config.yaml
d_expert: 320
decay_shape: "linear"
doc_mask: true
dataset: "wikipedia_en"
Below are experts of layer 6 (counted from 0) of a mixture-of-experts language model. Rows are named router (the router's row for the expert) and show model dimensions 0-95. Each number is 500 + 50 x the weight over its row's rms, rounded and kept within 0 to 999. Numbers have three digits each.
After each expert's rows: a language model's description of what the expert responds to; "mostly gets" lists some tokens that are sent to it at least half of the time. This comes from a sample of Wikipedia text that the model never trained on.

# expert 23
router:460571534456448451496454438515458509538407463498510546435457501462509489590550416450549488517535610496591462466488534456513580544566469529444468431522541550467516518458511496589556572606557452578616502458484542491454560556474507539490524523505554402376439551527500457463513462483539599513
What it handles: Articles and determiners. The, a, his, their, its and ordinal endings like 11th, usually after of, in or to, before first, same, last.
mostly gets: " the", " The", " his", " their", "The", " her"

# expert 15
router:457487506543670584508515516413448504507550493591402510567599519501431436536473501505410549475556403539540441417510453509602499516460459465456581519500468563537512435521462496480591486415481482525580481501542483561447445545534537537404474483506519477448475510464425480551569443387537396440
What it handles: Capital initial letters. Single capital letters starting a word or standing as initials, often after a space, parenthesis or hyphen, like A(usgabe), D(MU), Charles Y.
mostly gets: " A", " S", " M", " E", " D", " B"

# expert 8
router:419500516562468515532414522528443484421556571521559543379531552475489480573443438624620530509502427500425482455514454513542462623552581465518489569482526518504464584472519483441455398393499519499493601538580529457558474484511556530460510524520551494534533506484544452552450578455470556466
What it handles: Verb stems and endings. Verb endings and past-tense verbs in running prose, such as bestow-ed, stimul-ates, made, released, found, won.
mostly gets: "ed", "ated", " made", " released", " found", " used"

# expert 30
router:517518546431560521451471433579426447423489467432438562560555480524564468453520524609495483561471518527442446533518518416449454573421537477487443562488548505447429469523578503524562477569498561422547559553560470526437517517568433474500465462508486424530521411534558499531577512518558499451
What it handles: Function words and adverbs. Auxiliaries, articles, negation and degree adverbs in running prose, like not, have, would, more, also, quite, a, to.
mostly gets: " not", " have", " more", " would", " well", " may"

# expert 5
router:543528538490467372475569486444450535469483473479459423438561500513469488478490418437455550549537413571466371477564488569419524589466414441430470600537559502449502437455461485463471496560555534469466530430551473463485526492552501534522489359563437489431478526486495462511484510546505434502
What it handles: Hyphens, dashes, colons. Hyphens, en dashes, colons and opening quotes in ranges, compounds and list fields, such as 9-12, aged 85–86, Grades:.
mostly gets: " \"", "–", "-", " de", "=", " un"

# expert 2
router:505376460467509527557534488474451524471488514554560473522493404468526563507465460539576443454473496483539500549517519527546539514547559556512426458509559471476532432567542509582466550423466516602577516565439484536491449503441488458468579454544528494519536493529481471445560526491578464467
What it handles: Proper-name second words. Later words of multiword place and institution names, such as York in New York, States, University, County, Party, Post.
mostly gets: " University", " States", " York", " State", " County", " World"

# expert 3
router:486541480507499477536516521475439423517481440502518499413491474489506505534545612410513414518520479474478612524468487519533536540454519428408441505423546446474491374536478556557483538468536508520474496455519568491431401526460493559559557495534572508579515526459428498489547519469505542405
What it handles: Name and taxon endings. Word-final pieces of surnames, place names and Latin species names, such as -man, -mon, -son, -ian, -ensis, -berg.
mostly gets: "mon", "man", "berg", "mond", "oid", "gan"

# expert 4
router:533403456556493583458439476511584530513517504434538490577456606512433390532465527534500562451492490536559483523430484477459527436518534529544542538548492472474558619452511483503478530578550495485544370479491463548521476454508519462509505552515487491476547516522457440495460635606461495517
What it handles: Capitalized name onsets. Opening two-letter pieces of capitalized names and surnames, often after a first name in tables, such as Lo in Logano, Co, Pa, Ra.
mostly gets: " Co", " Pa", " Le", " E", " Ra", " Ca"

# expert 12
router:386528509459435537576591564553549511500454549547501475469516495496549457505595472550486550485529467591557542398494496462412491510533479447458529541543570453460625572484470532487513574636576473558442519471501572563539459528495498553431473472563553466534557501370467536540492551414452472471
What it handles: Apostrophes and CJK bytes. Apostrophes in possessives and contractions (Loew's, Wasn't), the word New before York, and byte pieces of Chinese or Japanese characters.
mostly gets: " New", "'", "ive", "time", " live", " My"

# expert 16
router:412473456472458426444558473453498482559548382544476486452486541490511471505449450555526491437398574444458525486439417493489503468475498482523483504526500491576421481478556494490556468537563589501584556446453533415488575555481539387564498557543527484485511448601431541516522465424485522510
What it handles: Adjectives and quantifiers. Nationality and descriptive adjectives and number words before nouns, such as two, several, American, British, secular, National.
mostly gets: " two", " three", " American", " four", " many", " several"

# expert 28
router:554461533499533531516572538473628534443506451569481438423480512533502506411503537597526463503544445523503571475608509501512451407580487490470453488428520462425486530529483533523403534582540441497472471483423502449439420463480470483503592662485578436458485518361511492441476546481550424554
What it handles: er/ter pieces and months. Word pieces er, ter, ner, per inside names and words, plus month names and digits in dates and scores, such as Skeeter, Mediterranean, October.
mostly gets: "er", "ter", " October", " November", " April", " May"

# expert 14
router:414578503459548431540452419420478504512473590503483406461459419491596495473532437469456530468480505444469568506456561531477525568511515587526494479483579447522540448481504502452491451492556508574489561464489580569570477532549466503456519420470429477421485599557485492529505504400496475508
What it handles: Digits inside years. Inner and final digits of numbers, mostly years like 2008, 1997, 2017, plus dates, page numbers and century.
mostly gets: " century", "9", "0", "8", "7", "6"

# expert 9
router:483587536502456495455504573478604531507543407419447500531528460507519498417515478458550510403550459465410453456581487572475543435457470495515433499416411419468532491472384543521588544499452481435400420421465472606569530498455559426599512436471472537454470453422474463453527471564461486506
What it handles: Scientific word beginnings. Early pieces of technical or scientific words, often Greek or Latin roots, such as ec(centricity), ra-di(ation), trans-, electro-, gene.
mostly gets: "oc", " cap", " di", " gene", " Phyl", "circ"

# expert 27
router:474561403444576537533519545398485529558489528488550505513520382520455561511481553487533397554462560539496513498433513544453444384459452531448526498472414565563520480537488499498474599498445511499394477482519577486522517427499533517426449427506484456543417407492466493412428505609504586500
What it handles: Slavic and Asian name pieces. Middle pieces of Eastern European, Turkish, Central Asian or Japanese names with diacritics, like Ži-ž-kov, Ka-za-khstan, Kadži-ul-is.
mostly gets: " Ke", "ku", " Sch", " Ku", " Yu", " Ki"

# expert 17
router:516488546457447573480414460515497449523511467528467426404531509518565481507472516495428540426511546417468538543434530583611460447480450497543559470564500517445500520543484547545491507628497480458542547548555485510530474544473502517538420509558531524490527560447593524570527518445589410466
What it handles: Odd word-piece letters. Single letters or short pieces inside foreign or rare words and digits inside years, such as A-e, Arant-x-a, her-o-ic.
mostly gets: "o", "e", "x", "et", "de", "ae"

# expert 18
router:491523441498552473529429523558510450477524590478529532532421495502448539504518577499458481432516529440484573565547478502465439491563443449613523428501479509559515590455514539428513435448502497457497448505516424537459496519552497488481433511536522603584483497579556494546499387486462509520
What it handles: Mid-word consonant pieces. Short pieces inside ordinary English words, usually consonants after a first letter, like w-h-en, aw-k-wardness, W-it-ness, Fo-ot-prints.
mostly gets: "w", "it", "b", "k", "ck", "ow"

# expert 24
router:494465567513583534563562498512535538550537485500494517609475568439470482500511456409476640641465555509472543626470502400514474567473548512480480564462536535486554540508469445510523495513494584434410440524573411496596535455477458438458573543465441578571418494476475463476447592515448469516
What it handles: Sentence-opening words and prefixes. Words opening a sentence or clause such as In, As, After, There, and second pieces of words starting In-, Sa-, con-.
mostly gets: "In", " As", "Re", " After", " There", " In"

# expert 21
router:523494500545543545492511559480526545541482519398524532422567557517595524509466450534459590584579564507544496448493468422453524508436515462578544473549477473535543490458529481557478571548480524598520520547511461492604436454496508552517545468453611523530551471485491443506524539508608559505
What it handles: Table and list separators. Pipe characters between table cells, plus semicolons, colons and slashes separating items in sports statistics, election results and data lists.
mostly gets: " |", ");", ";"

# expert 22
router:554616505479566481511499466456461509548467452497488611523510539587584466478540380471563499430602492515584492549527516424491493461542479473516510501564470563585440543484480561547473381451473427516437573451542577517525528438530486501560534474415456435359516608467535501477525471492596442502
What it handles: Plural and word-final s. Plural or word-final s and similar consonant pieces inside words and surnames, such as the s in Kovács, members, friendlies, Storr.
mostly gets: "r", "t", "s", "ts", "ps", "cr"

# expert 7
router:550534516523424446489520506445562481462498599494480564429482585511466486490380419475553572526514407504479521443550522476525563528457496534473471563483548457507409492545480462470412470567514495456518600459502513429478509545537468482517477474520551443629543491539561526468468563507544446412
What it handles: Prepositions. Common prepositions after nouns or verbs in running prose, such as of, in, for, from, with, during.
mostly gets: " on", " for", " from", " at", " in", " of"

# expert 19
router:549459491489545542449492468562469557538467460505511471529423536432454567517432442499499546546516481434499547542598556510463541526549498448514499557511439439488448488470497444427484449598510508593425498534439490428514532411533463478538522567473466474432557428533562561567373538488447448556
What it handles: Conjunctions and commas. Commas and linking words joining clauses or list items, such as and, or, which, but, where, that.
mostly gets: " and", "),", " which", " or", " &", " but"

# expert 0
router:462382443557438540487535475486434531493591524496509554551552511459480539474488573476520552534499398489476481540547510511460450538508536568574356468464494534526540404375482458454569489462492524551569474510474530528560495458444525476503489562445364540474502541566496436491480511465408490577
What it handles: Subject nouns and pronouns. Sentence subjects and head nouns after determiners, especially pronouns and topic nouns like he, she, film, album, ship, role.
mostly gets: " film", " she", " album", " They", " he", " club"

# expert 31
router:574509460519474460485503342493533494535528438513519545448416404460591453538478423536471509514329571524453553464426583474507539423483445552441514523505505382441461516520464469466512428510406475560503511525439468531440533545566509494452391563523473539423520525536527461547578454471458532544
What it handles: Digits in numbers. Single digits within numbers in tables, statistics, coordinates, chemical formulas and scores, such as 2 in 3-2, 1 in 21.
mostly gets: "3", "4", "5", "6", "1", "7"

# expert 10
router:578500519453503488512482454600543481517445425442484535517451441520410502558522450496476546531500417538523585502458455505606458600498494477480520491579524495537433468571449499500527612521456468469387428539433510468537504538571522566507470532543429474516500442544560571471425537491429548524
What it handles: Sentence ends and first names. Sentence-final periods in prose, closing heading markers, and common English first names in lists or tables, such as John, David, William.
mostly gets: ").", ".", "\".", " John", " ===", " David"

# expert 11
router:524445513539480470523492442538518384535452438509404518490483471520521562456513510509493441490420485461500512562534561524528468493470461539436538476474483518586548452559428380537465516405511454469516543425361467494503498527504460461502567451547472536579516533505477462430513454481390493457
What it handles: Closing brackets and pronouns. Closing parentheses and quotes after names or titles, plus object and subject pronouns such as him, them, himself, they.
mostly gets: " him", " them", "]", "\"", "\")", "”"

# expert 20
router:527416415484497443483504525479498544511513546586525504523504525529540659484469522534553426470523525474548472469539538541471572444439563521460544376472570472478509558495607503479531422459468542496453514547509513453378457558457540538446476504451465479487549524479442555505438498548539497491
What it handles: Noun suffixes, infobox labels. Noun-forming suffixes and field labels in sports and infobox lists, such as Ambul-ance, Box-ing, Score, Runner-up, account-ability.
mostly gets: " Total", "ship", " football", " Location", " Cup", " election"

# expert 25
router:587578572503375506487454516554593463442466550422501435558449501451522484476511519390466464563456516558516489470397487485509458537588530518513559470520429513450507421425481543497485524491523444471580500532490447533438530452440518484496580545452472562524474483507438563497534430473471562553
What it handles: Vowel-final middle pieces. Mid-word syllables ending in a vowel, often in foreign names or Latin words, such as la in Béla, le, ra, cia.
mostly gets: "la", "le", "ple", "fe", "á", "ra"

# expert 13
router:464450529580464465534488522576446537407529550530571406506559525497447507483548545511488530549502558483501415535471481500451484416387480486468450542501456561530458432543483520387509641483420489505434424540498475426508538472522439534619481516436592500446444427493568534560542397441486542509
What it handles: Copula and auxiliaries. Forms of be and auxiliaries after a subject, such as was, were, is, been, plus nouns like season, years and month names.
mostly gets: " were", " are", " was", " been", " can", " season"

# expert 26
router:427566530556599492504497479536468503520494540569527517568525517555542395504593586437382522419474463487473525552467512519542540545553524535525585443445527543476558626596530530514487461547507502508497527485494534469539558592466477523536526502436508443466504579546481536548631496532575502515
What it handles: Table pipes and units. Table-row pipes at line starts, closing parentheses, percent and degree signs, and units like km, ft, kg, million.
mostly gets: "|", "%", "″", " km", " •", " ft"

# expert 6
router:489506512574438555508585571482459552492511565417496466441503501526404431517573585457413511453511545504505424430553465454406460612474595509581539521585439447474469562515547501575433385531550487493566472469524559523611532531521393594474481565432494528563578482483473545425452454580510482509
What it handles: Opening parentheses and digits. Opening parentheses before years or converted measurements, and digits starting numbers in dates, tables and ranges, like (1997), 2020–21.
mostly gets: " (", "(", " $", "′", "^{", " −"